Weights of a small mixture-of-experts language model, trained from scratch on English Wikipedia.
Size: vocabulary 31178, 97.9M parameters.
Experts: 192 experts in each of 8 layers, 96 SwiGLU neurons an expert, a softmax router.
Training: 821M tokens, 6260 steps.
Below are experts of layer 4 (counted from 0) of a mixture-of-experts language model. Rows are named router (the router's row for the expert), gate (a neuron's input weights, with its number), up (a neuron's input weights, with its number) and show model dimensions 0-191. Each number is 200 + 30 x the weight over its row's rms, rounded and kept within 0 to 999.
After each expert's rows: a language model's description of what the expert responds to. This comes from a sample of Wikipedia text that the model never trained on.

# expert 41
router,151,152,166,259,134,226,243,189,188,165,235,141,156,190,200,172,203,179,195,224,223,187,248,163,215,211,237,173,156,197,192,216,209,185,172,243,206,248,216,231,179,157,225,124,215,212,221,166,197,186,184,222,178,237,161,237,168,217,212,226,225,167,238,188,259,183,198,247,197,189,156,213,237,191,184,154,199,184,223,164,246,181,177,221,224,188,175,203,175,229,151,177,207,199,206,213,136,160,173,218,232,204,196,213,183,229,179,175,153,206,201,140,196,172,250,206,240,152,185,208,222,183,203,227,216,207,166,243,178,177,215,225,190,183,183,244,186,225,218,185,173,188,184,212,227,170,204,198,175,231,212,201,180,183,265,244,208,123,168,206,150,184,189,152,215,181,215,177,208,214,219,186,178,207,156,177,241,221,227,229,313,196,224,215,191,211,164,198,209,147,221,180
gate0,156,216,199,242,195,214,161,153,185,194,217,203,203,195,167,235,216,159,182,248,234,196,181,158,213,242,194,161,308,251,173,204,151,160,200,209,204,197,257,262,187,202,225,127,242,193,198,187,205,181,144,244,173,204,239,237,173,194,164,219,161,186,213,201,200,196,183,156,196,243,227,174,201,179,245,226,180,168,224,202,215,158,247,277,214,172,187,210,173,205,194,261,168,200,174,169,239,185,173,207,184,216,195,201,249,201,228,216,224,208,209,220,185,201,217,232,190,207,159,196,223,218,264,182,209,181,193,209,195,191,267,166,171,218,216,224,192,217,249,201,220,257,169,174,207,181,221,227,206,171,191,233,199,191,199,170,172,150,154,152,190,158,196,223,137,179,218,209,180,216,206,141,238,184,229,195,178,236,182,149,189,221,208,170,146,186,220,140,200,177,234,202
up0,226,221,200,131,157,190,227,234,176,185,169,263,211,195,177,205,211,176,195,198,255,190,161,207,201,149,207,162,189,139,216,178,135,187,230,217,202,240,208,171,177,253,254,224,235,173,170,174,177,195,177,216,205,180,227,226,221,223,157,196,144,231,186,197,200,185,206,216,166,203,179,157,254,203,213,142,197,198,149,164,154,211,236,183,196,236,169,186,176,218,223,157,255,192,161,253,224,200,200,204,200,228,159,253,193,128,185,211,209,179,198,273,229,172,226,198,256,183,192,174,156,238,187,243,220,208,223,224,187,190,171,211,200,134,220,226,205,200,183,161,212,193,209,220,250,184,183,208,165,174,252,212,243,169,178,192,189,179,130,232,224,199,245,166,220,156,198,190,215,216,227,190,183,195,241,168,246,188,133,205,204,184,216,214,229,211,244,186,156,177,184,226
It responds to: Space before numbers. A lone space token before a number, often after a colon or the, as in reference No.: 82003, rocks 1.2 nmi, FM 1231.

# expert 36
router,226,173,195,173,194,202,235,177,181,266,154,202,166,218,225,219,176,216,184,203,188,143,196,210,256,244,209,160,193,201,245,162,138,226,206,200,144,211,235,233,173,189,199,159,188,258,234,217,196,209,191,217,201,234,201,184,192,160,172,223,161,162,244,193,208,205,243,212,183,250,200,221,245,244,202,224,183,183,260,209,251,206,251,144,195,162,170,117,235,190,250,226,194,217,181,189,200,190,185,231,248,198,221,171,207,232,198,159,178,227,164,254,206,220,170,219,159,167,226,239,145,188,192,221,162,183,213,182,235,178,126,249,153,187,248,228,203,184,197,216,162,215,191,142,164,198,179,176,251,212,195,239,214,208,179,229,194,186,230,181,192,143,236,200,179,201,186,189,232,162,173,170,201,174,185,183,236,162,238,190,235,209,174,207,253,214,198,140,222,209,192,187
gate1,206,205,171,212,190,237,236,239,219,222,165,210,178,166,193,188,191,218,259,180,182,220,242,194,219,159,188,222,194,196,238,239,180,229,212,144,177,170,192,162,229,209,225,169,193,211,153,119,256,127,257,178,208,176,187,225,207,165,273,193,196,173,181,233,178,210,233,209,204,202,202,144,219,226,225,204,205,176,191,227,216,209,165,168,171,257,176,180,168,190,252,272,194,201,161,238,186,155,203,180,216,258,218,206,147,209,221,235,214,189,170,214,164,205,241,205,230,194,172,164,221,169,152,202,177,193,179,202,182,179,220,176,245,219,199,201,228,237,163,270,179,216,191,202,166,180,217,264,179,193,197,167,235,166,222,177,178,223,232,194,191,168,180,253,215,162,189,216,137,202,227,221,246,219,174,199,217,243,241,267,235,209,202,208,220,232,197,177,151,225,150,214
up1,248,199,233,260,134,153,184,250,218,209,124,232,172,185,233,201,233,126,178,175,231,212,201,211,197,187,189,178,234,165,223,185,243,219,200,175,245,250,244,228,215,167,219,174,196,224,209,188,236,194,176,222,192,225,202,218,217,251,156,194,214,216,222,174,213,228,214,216,247,196,152,164,224,173,156,196,204,122,233,236,186,153,191,162,224,236,221,206,192,233,227,168,177,240,228,255,217,170,207,186,214,209,213,212,217,206,208,236,224,226,234,276,228,217,208,188,175,174,191,221,200,155,233,206,223,150,167,214,179,230,222,161,162,196,155,208,185,208,236,209,231,196,241,174,227,251,199,214,170,214,248,168,212,154,161,168,192,142,150,230,152,144,199,157,199,199,221,192,150,180,168,184,217,244,210,183,194,209,198,209,211,208,169,174,143,224,190,211,151,213,189,197
It responds to: Place and origin prepositions. Prepositions and coordinate symbols introducing a location or origin, such as from Moncton, in Hamadan province, headquartered in, and °N.

# expert 45
router,159,178,181,222,200,189,212,180,194,213,214,153,153,232,213,184,181,241,208,164,175,150,234,209,211,249,212,189,196,237,180,192,180,222,126,203,186,222,218,260,155,180,209,194,161,176,188,239,186,214,131,130,158,216,172,225,164,268,165,223,215,151,237,195,271,226,175,235,193,222,218,211,219,182,129,210,179,219,205,228,241,221,166,205,192,208,200,285,202,248,169,178,174,250,227,180,170,220,168,183,173,196,159,153,177,171,181,227,187,218,236,164,188,220,189,219,140,165,164,200,202,162,208,218,174,182,213,181,192,195,190,157,234,225,187,210,193,200,214,166,142,189,184,199,205,145,133,199,210,190,212,236,273,241,232,221,207,223,202,182,149,185,198,186,211,206,155,202,213,213,165,225,230,232,151,212,184,155,213,217,204,171,205,226,257,179,196,181,192,178,167,185
gate0,166,229,210,206,227,170,248,183,182,201,198,224,248,202,210,199,205,184,183,167,185,257,227,236,175,171,189,221,186,182,190,160,153,187,266,210,164,177,172,177,232,189,151,221,172,205,210,238,214,242,235,202,133,207,246,227,174,190,220,233,193,235,200,262,177,238,255,180,245,145,253,212,186,182,251,249,230,165,241,171,214,144,156,163,150,200,196,247,239,196,210,242,186,259,197,154,183,204,173,246,220,173,194,177,210,198,233,212,232,153,162,149,195,204,226,208,171,190,210,227,223,181,259,211,197,214,210,236,204,224,193,175,201,185,184,207,189,203,223,231,212,211,190,183,172,139,192,206,219,141,201,128,204,171,229,186,150,149,179,174,186,219,251,234,198,186,212,187,181,169,187,159,212,242,165,162,185,160,156,187,175,224,176,193,221,211,261,234,217,180,171,184
up0,227,201,239,194,249,207,232,218,198,201,224,247,264,183,151,157,234,159,189,165,213,233,166,227,207,209,234,170,204,215,231,195,206,233,178,211,258,207,173,171,203,145,226,216,212,165,238,157,216,209,194,232,235,185,197,165,208,128,185,219,205,200,216,242,197,196,203,170,183,229,242,213,180,189,185,194,173,309,233,193,226,183,150,173,189,256,184,245,189,204,254,195,194,168,173,185,206,247,143,227,262,160,172,163,212,205,212,185,145,203,212,199,238,230,230,156,201,208,142,234,218,185,177,193,210,205,150,165,165,187,173,257,224,175,200,179,137,185,206,219,214,230,231,233,174,187,227,220,181,174,179,201,165,195,219,205,196,211,273,173,196,212,159,187,163,194,193,214,157,231,166,204,199,191,202,236,245,155,213,170,245,175,223,165,181,146,164,211,239,202,178,210
It responds to: Titles and nicknames. Words in names of songs, albums, shows and bands, plus nickname endings like Bobby, Buffy, Polly, and The before band names.

# expert 16
router,158,171,226,201,165,210,225,146,208,224,220,187,186,241,243,224,187,262,177,220,152,186,259,186,210,220,165,218,219,251,202,196,140,219,145,244,157,203,210,249,141,177,232,176,152,203,207,249,168,216,155,190,172,207,160,241,214,227,208,199,191,165,219,175,236,165,228,298,210,216,201,199,172,197,177,181,197,204,209,219,242,210,205,220,159,169,213,264,175,257,175,175,167,196,196,181,163,205,188,179,179,226,186,188,174,160,184,220,201,192,209,218,200,220,177,226,180,165,160,166,176,188,224,296,143,204,234,153,175,219,196,198,181,198,192,211,205,199,226,220,154,191,197,193,190,189,137,200,208,199,207,215,232,201,301,238,214,198,191,188,158,172,203,193,223,217,149,188,256,226,187,180,227,249,218,171,166,181,196,217,212,189,199,179,275,185,207,179,184,180,190,215
gate3,186,167,202,157,219,187,199,219,220,190,227,211,243,154,187,206,181,214,129,186,202,203,202,184,186,146,243,165,211,169,216,187,172,172,161,210,181,231,184,195,194,201,229,201,216,258,242,230,192,212,232,240,270,139,178,208,209,209,216,177,202,130,191,217,213,223,209,186,170,170,190,178,160,134,207,226,221,225,180,174,188,187,200,130,137,196,267,163,229,279,174,180,174,184,254,196,198,251,215,199,186,148,237,219,222,172,226,226,265,175,233,240,186,190,183,174,204,210,205,193,218,177,235,124,238,149,229,181,203,219,175,218,169,188,199,188,240,195,236,192,129,190,195,184,197,177,163,213,170,179,235,156,219,177,183,206,247,180,201,243,197,203,222,226,217,207,201,222,117,245,206,200,213,204,210,173,211,160,237,168,192,269,184,169,171,187,174,179,208,183,192,196
up3,209,198,225,156,180,216,188,210,174,188,190,203,167,244,190,139,171,164,195,236,185,194,205,206,166,212,213,214,186,216,204,254,183,239,195,236,140,145,175,230,213,204,233,211,171,203,204,183,130,231,176,149,203,212,167,184,178,196,162,238,218,173,201,171,187,254,252,224,170,309,211,185,224,271,196,176,188,254,177,166,259,269,194,223,182,228,201,207,209,144,169,210,228,151,161,179,126,218,218,196,165,166,219,196,248,149,207,177,161,170,264,184,230,210,219,213,214,210,234,207,189,164,172,240,200,192,222,213,253,178,211,211,162,141,215,184,149,245,227,191,219,191,135,183,198,182,211,234,176,221,205,203,231,178,157,168,195,259,218,194,192,183,186,199,161,211,209,190,212,223,176,198,165,207,222,180,157,210,178,200,204,181,200,197,249,210,219,197,162,179,175,177
It responds to: Proper name starts. First words of personal and place names, like John, Robert, North, East, New, United, followed by York, States, Kingdom.

# expert 39
router,145,149,210,273,187,207,201,160,170,199,180,182,180,229,252,182,187,216,176,227,259,176,236,221,266,216,201,223,143,200,204,232,150,220,201,207,149,237,177,211,144,203,225,203,230,154,206,236,168,259,184,223,158,260,194,175,168,198,173,231,202,114,204,183,242,158,196,238,199,227,179,174,217,193,196,203,181,192,191,169,264,240,233,218,196,197,184,228,187,237,179,195,152,149,232,211,201,224,171,201,190,222,176,153,232,192,205,190,186,211,226,212,204,232,193,182,132,158,171,180,199,194,205,208,169,207,241,202,187,183,157,172,179,207,222,235,189,206,217,193,204,167,165,195,198,216,182,209,215,227,197,188,232,208,254,265,245,164,169,217,155,144,255,197,191,267,177,233,206,213,151,196,247,215,207,167,196,168,217,218,230,145,202,169,247,186,200,211,187,187,149,217
gate1,192,239,240,217,182,162,163,216,211,191,185,251,232,233,181,256,177,220,214,177,242,212,196,175,193,164,240,185,187,179,175,257,160,202,199,207,184,200,206,205,258,207,192,256,205,169,223,165,180,123,197,210,203,202,223,260,217,189,241,169,252,203,164,171,207,185,206,192,191,174,196,206,224,210,178,148,156,201,214,200,180,215,212,244,199,252,191,167,212,272,208,177,220,197,173,177,195,197,237,134,207,182,232,155,201,186,262,211,188,225,147,184,211,229,198,122,199,192,210,198,197,240,152,196,223,276,145,218,200,195,235,248,165,217,203,168,201,209,164,269,174,234,195,242,182,211,170,204,161,196,300,180,200,244,195,169,197,189,171,217,210,211,233,208,243,215,200,186,237,225,241,197,154,158,183,212,247,173,178,218,163,215,214,227,179,221,207,261,202,218,211,202
up1,186,215,257,161,129,186,171,152,158,185,227,176,236,149,187,124,179,182,130,172,185,165,201,189,176,204,238,209,188,252,268,206,189,239,203,192,205,220,233,164,149,214,191,201,199,226,188,218,210,216,185,150,194,206,194,227,215,161,173,208,224,153,194,206,189,248,222,215,202,212,173,218,218,253,257,189,205,180,217,266,237,153,177,204,177,177,220,219,247,224,217,217,233,210,156,253,214,191,210,164,185,189,200,234,222,177,232,254,225,206,190,191,204,181,285,220,190,173,196,226,215,215,195,184,216,245,216,180,189,167,200,161,210,171,201,178,219,197,201,220,191,181,227,201,258,234,201,174,222,189,270,182,258,235,192,232,176,198,174,193,177,219,218,178,196,207,205,126,170,163,178,228,175,240,224,282,177,208,151,158,219,205,173,231,225,208,236,213,242,191,188,247
It responds to: Place-name first pieces. Opening pieces of place and proper names after of, in or a comma, such as De(akin), Te Tai, Yang(tze), Kh(artoum), New York.

# expert 62
router,199,147,169,167,214,182,228,197,228,193,189,178,200,200,218,221,172,237,181,214,224,145,257,259,190,256,182,209,189,179,158,135,210,160,170,190,177,179,213,245,145,140,229,204,199,212,214,183,149,152,145,170,122,193,147,194,181,245,237,222,252,162,261,223,264,287,212,211,134,183,160,137,211,215,195,191,179,194,181,251,229,195,189,206,215,195,193,230,200,212,209,156,171,212,237,186,187,221,152,244,164,181,191,202,214,167,186,178,216,181,231,163,194,223,202,193,198,168,209,172,173,162,198,221,180,197,230,166,225,212,216,190,247,237,223,205,248,217,215,217,165,155,185,187,214,157,178,245,150,186,205,202,231,179,214,227,181,176,176,229,160,191,185,154,190,213,225,178,245,199,163,149,197,221,162,230,231,164,180,205,220,195,188,233,193,203,198,187,178,185,164,192
gate0,226,240,232,198,207,167,201,283,185,204,228,222,178,191,159,234,178,200,196,128,231,233,189,224,158,219,205,164,216,146,191,186,184,189,184,165,230,237,219,242,140,179,201,203,193,175,200,269,208,243,170,172,206,179,202,176,182,201,172,219,232,229,222,228,217,214,210,215,226,206,194,189,200,172,161,176,203,129,187,192,210,188,199,177,160,202,156,225,234,181,202,158,192,162,237,163,169,190,175,154,146,197,245,146,180,187,185,160,205,188,165,227,168,171,212,200,178,263,192,196,190,228,169,153,234,322,171,198,254,265,191,217,177,202,207,187,224,189,204,210,185,211,168,249,197,194,186,212,212,174,178,148,167,151,222,183,214,212,204,242,264,233,157,230,195,215,225,190,193,252,174,211,198,218,153,204,196,202,183,175,149,211,244,177,203,215,168,174,218,182,198,252
up0,202,203,196,178,198,205,223,209,230,191,169,210,225,221,210,227,217,272,244,154,261,213,206,222,162,190,221,178,188,194,192,203,195,227,199,154,168,205,182,205,218,210,179,236,198,202,219,220,207,204,205,198,229,196,170,197,184,157,180,140,242,233,230,141,183,207,247,232,261,197,183,221,221,200,153,204,217,178,221,188,188,191,180,188,162,145,148,211,205,161,156,211,200,236,242,160,203,227,137,152,219,222,190,163,165,221,174,240,224,275,167,164,259,107,206,170,143,158,211,223,206,230,161,187,234,194,236,180,162,215,179,149,192,203,175,233,241,151,189,217,184,247,187,192,193,208,222,194,183,212,227,196,214,223,235,147,166,192,236,177,179,240,200,217,217,184,122,211,161,189,132,229,243,177,153,175,189,186,190,219,181,226,194,215,241,235,232,152,206,229,189,193
It responds to: Table source abbreviations. Acronyms and labels inside chart and asteroid tables and broadcast listings, such as JPL, MPC, LINEAR, FIMI, BPI, ESPN.

# expert 59
router,268,192,197,236,174,232,262,139,230,215,201,258,131,189,234,205,169,222,151,189,148,177,180,261,224,239,239,181,191,221,235,176,207,185,219,184,176,215,205,167,183,142,142,180,205,226,213,184,229,227,193,231,166,254,171,173,188,233,234,192,219,202,247,226,236,216,177,219,204,224,205,200,230,211,179,172,155,194,263,223,252,223,199,209,215,225,194,202,225,269,230,184,209,200,203,237,227,156,149,148,157,226,187,221,230,217,165,186,173,204,210,188,199,194,221,196,211,177,192,173,224,169,197,249,193,192,212,197,199,237,178,236,193,211,237,188,175,186,172,147,140,184,159,211,184,203,225,210,254,199,232,220,247,151,212,178,220,156,222,168,170,229,230,176,213,183,134,194,238,248,194,239,248,229,140,224,212,198,218,165,207,147,205,210,222,222,162,168,233,212,197,198
gate2,145,177,194,207,204,198,216,167,127,249,178,169,201,185,236,190,204,173,154,228,185,215,205,218,171,176,79,252,208,234,172,228,196,224,212,208,194,200,206,168,228,201,200,260,259,166,218,184,214,211,207,159,206,269,201,210,227,182,229,178,208,164,219,211,195,241,162,172,222,177,180,159,192,252,186,141,240,158,219,210,258,237,214,200,195,239,219,127,235,214,203,204,173,177,200,176,135,228,204,166,223,203,152,172,258,182,212,220,200,166,158,218,198,195,223,216,215,205,158,198,196,166,180,218,225,186,161,160,197,280,204,169,231,214,195,201,202,203,183,229,208,232,279,197,156,243,198,176,177,242,178,186,228,215,200,202,213,214,161,196,169,202,204,181,159,214,223,197,200,245,203,180,156,220,176,217,195,172,208,211,143,251,186,188,220,256,230,203,164,196,205,210
up2,160,185,135,190,226,161,153,217,216,223,187,167,179,167,182,203,233,171,187,231,173,217,232,166,200,228,208,172,229,202,230,222,184,212,157,204,171,239,204,228,253,179,228,198,204,199,196,276,164,175,192,191,255,222,201,178,245,214,215,178,164,202,210,254,234,203,243,191,165,253,177,236,220,185,159,175,215,175,202,168,161,212,211,152,173,147,243,197,236,198,200,183,174,184,170,179,227,165,199,188,224,169,190,201,204,167,190,221,247,226,173,207,238,190,220,202,181,212,212,192,155,192,181,203,213,206,170,177,182,222,236,223,251,264,214,204,214,230,283,182,232,172,159,190,257,158,225,256,195,196,202,197,185,257,197,252,207,219,99,242,220,255,187,227,190,199,170,144,215,203,179,250,189,212,248,207,206,183,133,197,178,190,189,232,203,173,186,191,214,183,253,150
It responds to: Particles and connectives. Adverbial particles and connectives after verbs or at clause starts, such as up to, shut out, along, as, without, During.

# expert 25
router,230,159,192,171,197,228,214,194,185,255,195,268,175,226,233,226,179,236,152,195,151,177,240,201,218,224,214,169,199,215,174,163,220,198,227,171,155,167,169,247,201,153,137,162,166,233,171,208,232,153,159,218,237,205,168,187,186,178,195,185,203,183,227,222,223,193,177,279,193,259,236,196,269,196,188,191,143,208,233,219,200,207,249,213,198,195,175,141,221,258,230,185,168,187,215,231,194,145,191,212,239,186,206,209,196,225,191,188,189,184,233,217,227,217,190,211,247,196,197,224,207,169,164,239,197,237,274,231,206,263,166,237,173,206,221,232,208,169,186,198,185,177,175,204,164,251,226,214,233,226,253,262,224,183,159,208,217,182,232,230,135,190,238,180,201,181,184,193,204,165,191,212,223,208,162,148,198,205,230,162,240,139,206,196,225,182,209,158,187,225,179,237
gate0,187,211,219,161,151,192,120,234,188,229,209,225,184,213,216,213,201,225,232,178,180,205,185,245,197,153,248,214,206,166,227,172,201,214,176,150,203,146,195,225,217,180,220,168,206,177,173,242,211,188,190,224,184,253,246,179,172,159,230,184,209,175,186,238,161,172,200,185,157,249,204,205,184,167,186,216,170,259,194,145,194,194,193,262,200,204,176,262,198,189,239,194,240,215,201,207,164,248,163,201,224,155,177,166,240,183,199,179,164,294,192,166,163,143,240,206,220,137,246,271,216,185,204,218,201,184,162,231,168,191,211,212,190,239,229,209,209,214,262,197,214,168,215,219,175,203,210,203,198,233,224,232,182,194,164,241,214,154,230,201,202,165,124,183,180,149,209,207,200,238,153,225,162,191,230,198,160,182,225,150,173,186,220,186,205,238,184,209,191,141,204,217
up0,218,156,245,195,170,216,240,280,156,123,181,234,222,203,244,192,201,189,181,225,180,215,190,194,176,214,161,246,131,192,229,168,195,190,227,241,207,216,183,245,196,179,221,148,208,212,184,212,158,169,185,194,179,149,197,190,165,190,215,199,191,221,162,192,189,202,228,202,230,250,193,206,231,173,180,186,227,227,188,211,233,241,133,222,194,234,196,223,242,159,202,225,189,175,251,159,260,202,178,242,187,252,195,188,241,210,222,209,198,213,241,248,229,201,135,224,206,193,220,155,164,268,181,207,178,201,178,256,225,161,212,204,207,174,200,208,226,176,208,219,248,232,214,206,144,218,209,155,189,229,229,192,188,226,208,195,206,191,182,154,192,191,186,185,158,229,187,216,183,197,190,232,238,128,212,218,253,222,244,211,216,236,232,161,258,155,195,183,237,167,129,183
It responds to: In, on, during prepositions. Prepositions after verbs like released, held or appeared, mostly in, on, during, throughout; also word starts like in-mates, at-ypical.

# expert 42
router,157,199,155,207,205,175,222,192,189,215,208,215,189,237,217,218,183,251,149,167,163,177,214,227,199,185,222,213,216,215,212,184,215,220,189,198,199,232,181,236,164,171,169,192,164,207,174,245,139,198,212,124,206,200,173,231,130,232,200,177,221,179,229,182,214,213,179,259,233,240,210,210,233,198,176,203,212,221,161,215,219,263,188,252,163,215,242,197,208,237,216,169,155,232,236,213,226,221,135,167,164,209,179,248,152,101,210,238,191,211,201,170,168,246,172,213,155,153,206,192,184,140,202,229,233,200,194,194,173,222,218,180,180,205,226,208,235,163,173,193,140,158,165,239,203,202,160,204,208,174,239,208,227,189,215,225,192,212,188,181,120,201,175,176,234,219,161,164,244,178,176,195,278,183,181,157,242,183,203,215,206,147,190,209,261,195,210,215,175,194,193,199
gate0,231,241,204,193,216,207,221,182,214,200,222,184,221,228,206,194,170,226,199,188,184,195,119,178,166,228,215,200,181,188,209,186,208,202,183,186,192,187,204,230,245,179,201,163,268,195,266,215,193,205,201,180,206,204,191,163,203,188,199,140,246,212,216,201,208,199,217,225,239,192,168,212,180,136,217,194,175,208,207,210,128,157,204,216,248,223,162,141,192,202,213,163,175,207,178,176,205,234,185,157,220,133,179,161,195,176,151,138,182,173,218,200,196,171,197,167,129,166,205,190,197,165,253,213,150,254,243,190,173,173,221,211,182,256,259,200,165,151,192,224,197,250,194,147,206,196,160,212,204,198,218,210,123,247,170,194,140,218,252,191,170,144,167,138,152,185,189,206,203,224,203,223,222,168,132,174,231,214,227,198,194,162,222,143,189,207,201,199,211,199,170,240
up0,202,162,179,190,175,174,189,205,297,154,134,209,214,136,159,252,203,241,222,228,202,203,201,190,234,237,148,152,246,205,248,186,223,194,222,218,222,118,194,178,232,208,199,208,184,162,190,229,177,172,206,180,171,177,208,222,207,205,210,227,254,236,164,180,183,250,125,182,202,181,190,242,209,169,193,198,205,217,215,229,171,175,155,206,229,205,175,239,179,209,221,232,193,205,164,200,254,172,257,219,177,136,225,179,190,231,202,234,214,220,181,157,222,155,238,171,174,243,179,225,210,223,175,177,183,206,135,201,189,159,209,205,221,177,152,161,220,239,164,178,205,171,189,139,143,204,178,159,194,183,237,228,190,221,194,208,216,218,143,196,188,215,189,226,203,183,209,214,176,177,195,217,255,243,218,197,193,227,158,190,238,217,188,222,254,177,220,214,159,190,144,179
It responds to: Media works and awards. Nouns naming creative works and award terms in entertainment articles, such as film, album, song, episode, nominated, Best Director, plus song-title words.

# expert 61
router,238,162,161,203,166,225,251,221,211,197,147,204,169,222,195,213,176,204,147,223,197,173,227,176,254,243,228,177,156,199,230,133,154,212,206,195,154,193,225,210,170,172,191,163,186,245,217,215,199,179,147,274,197,229,166,215,204,189,174,219,146,174,254,217,214,179,228,276,204,236,170,223,218,256,239,193,184,179,266,192,247,196,197,209,221,169,166,132,172,244,211,216,207,173,195,234,237,154,174,223,180,249,185,184,243,216,197,148,167,234,223,183,183,194,176,205,199,162,225,195,135,190,194,225,182,214,194,219,225,183,167,218,191,227,255,197,219,160,230,224,180,211,201,199,168,187,162,166,251,203,246,254,194,179,165,201,190,150,189,176,194,179,261,198,224,206,207,234,237,213,203,204,188,204,167,184,162,154,266,195,222,184,191,219,243,251,188,198,200,211,187,216
gate1,195,171,221,153,139,134,164,123,203,246,203,197,217,208,161,270,193,205,172,235,222,168,168,257,166,201,237,223,176,171,246,177,228,185,171,174,169,150,217,202,180,225,220,216,191,163,233,195,199,233,214,214,160,209,238,210,196,183,243,174,225,223,231,216,201,223,228,207,193,213,251,201,147,192,219,174,145,193,166,187,200,195,202,152,187,197,201,197,192,108,151,202,244,209,217,202,144,198,224,186,232,165,249,223,232,235,197,197,175,186,192,205,212,188,190,174,158,206,236,191,206,217,201,214,209,129,227,213,213,263,204,144,230,181,179,242,179,261,231,227,185,207,209,204,149,191,172,171,166,198,202,221,196,216,190,192,178,211,197,161,191,206,217,220,189,157,231,221,131,144,155,185,182,185,238,186,209,163,194,201,209,208,151,239,229,170,156,204,224,206,244,264
up1,166,124,148,174,171,173,165,236,201,204,122,193,216,201,179,254,161,175,200,173,159,167,140,192,211,208,187,173,206,196,169,203,243,185,184,203,172,251,193,225,221,213,209,194,145,198,239,196,157,261,233,165,233,195,144,225,174,195,213,195,162,199,196,175,166,193,199,224,182,220,244,193,160,211,196,275,209,236,252,195,202,209,203,175,215,199,187,130,166,208,204,233,241,196,235,180,233,163,178,170,227,221,182,218,169,218,230,235,206,174,229,230,200,167,230,180,204,156,197,198,133,191,173,212,195,157,233,240,206,177,204,200,266,244,156,224,211,242,172,192,149,157,200,254,197,209,167,201,234,165,210,225,222,216,149,161,173,249,146,207,186,169,147,246,191,231,239,251,199,193,211,168,221,175,172,227,238,204,198,195,183,181,204,197,236,221,190,199,184,196,229,237
It responds to: Location prepositions. Prepositions and verbs of place in geography and route descriptions, such as at, near, along, located, situated, entering, reaching.

# expert 63
router,240,192,227,215,139,228,223,202,191,190,198,237,180,202,214,189,216,259,155,198,195,190,227,215,216,197,236,162,180,221,211,136,203,161,243,174,174,174,180,210,121,162,187,182,161,224,235,186,242,145,201,218,239,217,165,199,234,221,215,215,172,162,224,203,183,234,201,188,220,208,222,180,241,223,202,166,156,193,267,179,195,190,233,218,241,205,177,146,222,209,215,194,201,189,200,220,198,165,179,220,229,235,167,185,214,200,171,208,203,229,226,197,191,195,164,228,209,128,150,223,199,227,175,224,154,207,236,167,185,271,205,214,147,215,226,166,183,187,193,195,117,207,156,182,196,205,205,190,247,179,203,220,283,146,229,178,201,142,232,179,149,191,246,174,207,183,189,194,235,162,200,232,206,201,178,141,147,176,236,184,232,179,170,216,268,230,195,149,222,221,205,237
gate0,214,156,121,198,180,210,195,185,203,223,212,219,195,223,245,211,195,230,185,244,225,234,193,224,201,210,257,192,178,198,193,217,176,202,205,219,194,251,161,160,195,208,190,169,203,188,238,240,174,157,209,262,190,182,165,192,250,185,201,162,193,172,119,118,171,176,214,166,165,179,184,191,132,229,207,191,200,202,196,223,211,218,188,180,201,212,224,169,173,230,228,191,198,218,186,187,176,209,207,175,198,232,199,229,240,165,208,161,236,177,181,220,223,219,162,250,233,259,216,170,248,215,212,201,236,235,163,167,176,224,188,195,225,164,200,155,255,166,183,236,180,194,205,213,157,194,159,174,190,144,219,175,253,172,194,223,211,182,176,174,176,240,177,184,243,209,243,212,188,219,214,178,120,278,253,177,166,192,228,183,244,179,241,222,257,231,246,214,220,208,262,198
up0,225,189,215,193,197,129,172,218,186,208,179,207,150,203,240,183,249,226,196,174,225,217,227,187,245,206,269,236,197,234,212,143,147,165,169,196,269,229,203,214,169,202,158,224,192,202,197,199,222,177,231,205,187,248,202,233,166,240,228,204,161,195,224,166,177,195,173,176,196,211,213,203,217,210,209,203,221,150,197,169,178,208,165,187,213,205,249,206,158,235,162,198,180,181,231,166,213,147,254,212,203,247,183,202,217,208,130,233,262,206,220,163,225,237,174,191,224,190,176,212,211,234,193,168,143,211,201,245,170,202,217,227,176,187,191,217,204,188,242,194,204,196,263,190,145,221,198,249,146,182,170,228,219,186,195,208,128,175,143,191,212,194,215,195,258,218,246,237,215,193,186,159,150,203,260,196,197,203,145,207,200,206,260,189,231,198,244,220,287,209,201,241
It responds to: Prepositions after verbs. Prepositions linking a verb or noun to a following phrase, such as of, from, under, over, against, in narrative prose.

# expert 18
router,206,190,245,231,199,236,190,189,233,249,140,248,182,180,215,198,138,213,143,169,173,144,207,184,209,225,219,183,216,230,209,181,229,222,186,169,155,176,212,237,187,217,173,180,159,193,193,165,206,186,216,198,207,205,155,230,193,236,179,188,170,170,221,161,235,195,185,249,209,238,229,197,195,180,198,199,141,182,241,228,202,201,212,221,156,163,187,130,211,234,216,199,159,206,206,227,172,177,160,225,226,240,203,195,191,246,178,161,166,199,203,195,196,222,181,221,260,187,216,251,230,215,144,253,165,200,212,184,210,184,162,233,178,230,194,199,126,150,164,228,171,137,206,184,185,229,194,195,248,181,182,263,205,165,172,221,227,147,226,194,184,182,205,171,216,163,194,190,275,186,207,251,173,146,178,134,193,174,229,178,195,203,179,218,250,240,180,174,238,239,166,240
gate5,206,235,135,224,174,214,180,223,181,210,225,137,187,225,242,236,176,223,248,163,216,190,184,187,201,141,189,194,182,193,171,183,142,220,203,204,209,269,175,227,200,175,201,173,221,205,223,205,174,212,145,216,214,232,216,120,185,157,225,225,170,129,231,203,248,182,210,211,255,171,242,242,186,218,167,160,153,187,135,142,244,172,183,176,213,240,230,184,194,197,187,191,203,200,205,219,229,209,185,223,196,178,209,148,211,173,273,223,186,208,184,193,182,133,163,226,166,207,153,211,199,218,186,214,195,222,224,175,177,199,258,189,259,174,201,177,243,182,186,212,207,218,210,160,185,228,167,208,194,184,186,189,152,183,216,180,168,166,197,169,179,201,255,176,204,199,184,179,200,220,146,248,171,190,218,179,251,193,207,220,180,242,238,186,245,190,267,196,197,160,231,134
up5,191,187,189,221,202,153,205,123,195,201,232,204,211,187,207,224,201,199,245,173,215,213,205,202,201,187,204,241,196,204,201,212,166,218,271,219,200,310,169,224,244,211,172,208,165,231,160,249,196,178,239,173,214,192,187,191,242,187,183,142,192,173,205,177,192,244,228,241,223,177,208,187,198,246,168,221,215,232,185,178,235,273,188,208,155,161,188,210,205,190,204,228,215,259,199,210,204,211,148,203,226,201,164,207,178,226,187,208,126,223,219,131,158,259,175,222,213,195,204,162,205,193,197,173,182,219,139,212,186,223,191,189,173,170,212,195,174,182,204,159,202,230,170,246,245,212,146,193,223,161,188,166,202,156,228,213,253,230,203,206,165,232,198,196,226,246,202,234,214,196,228,145,208,215,231,201,170,210,241,197,227,206,216,206,207,186,182,289,179,192,301,224
It responds to: Relational prepositions. Prepositions after a noun that link it to its complement, mostly of, also for, in, including, between, as in symptoms of, changes in.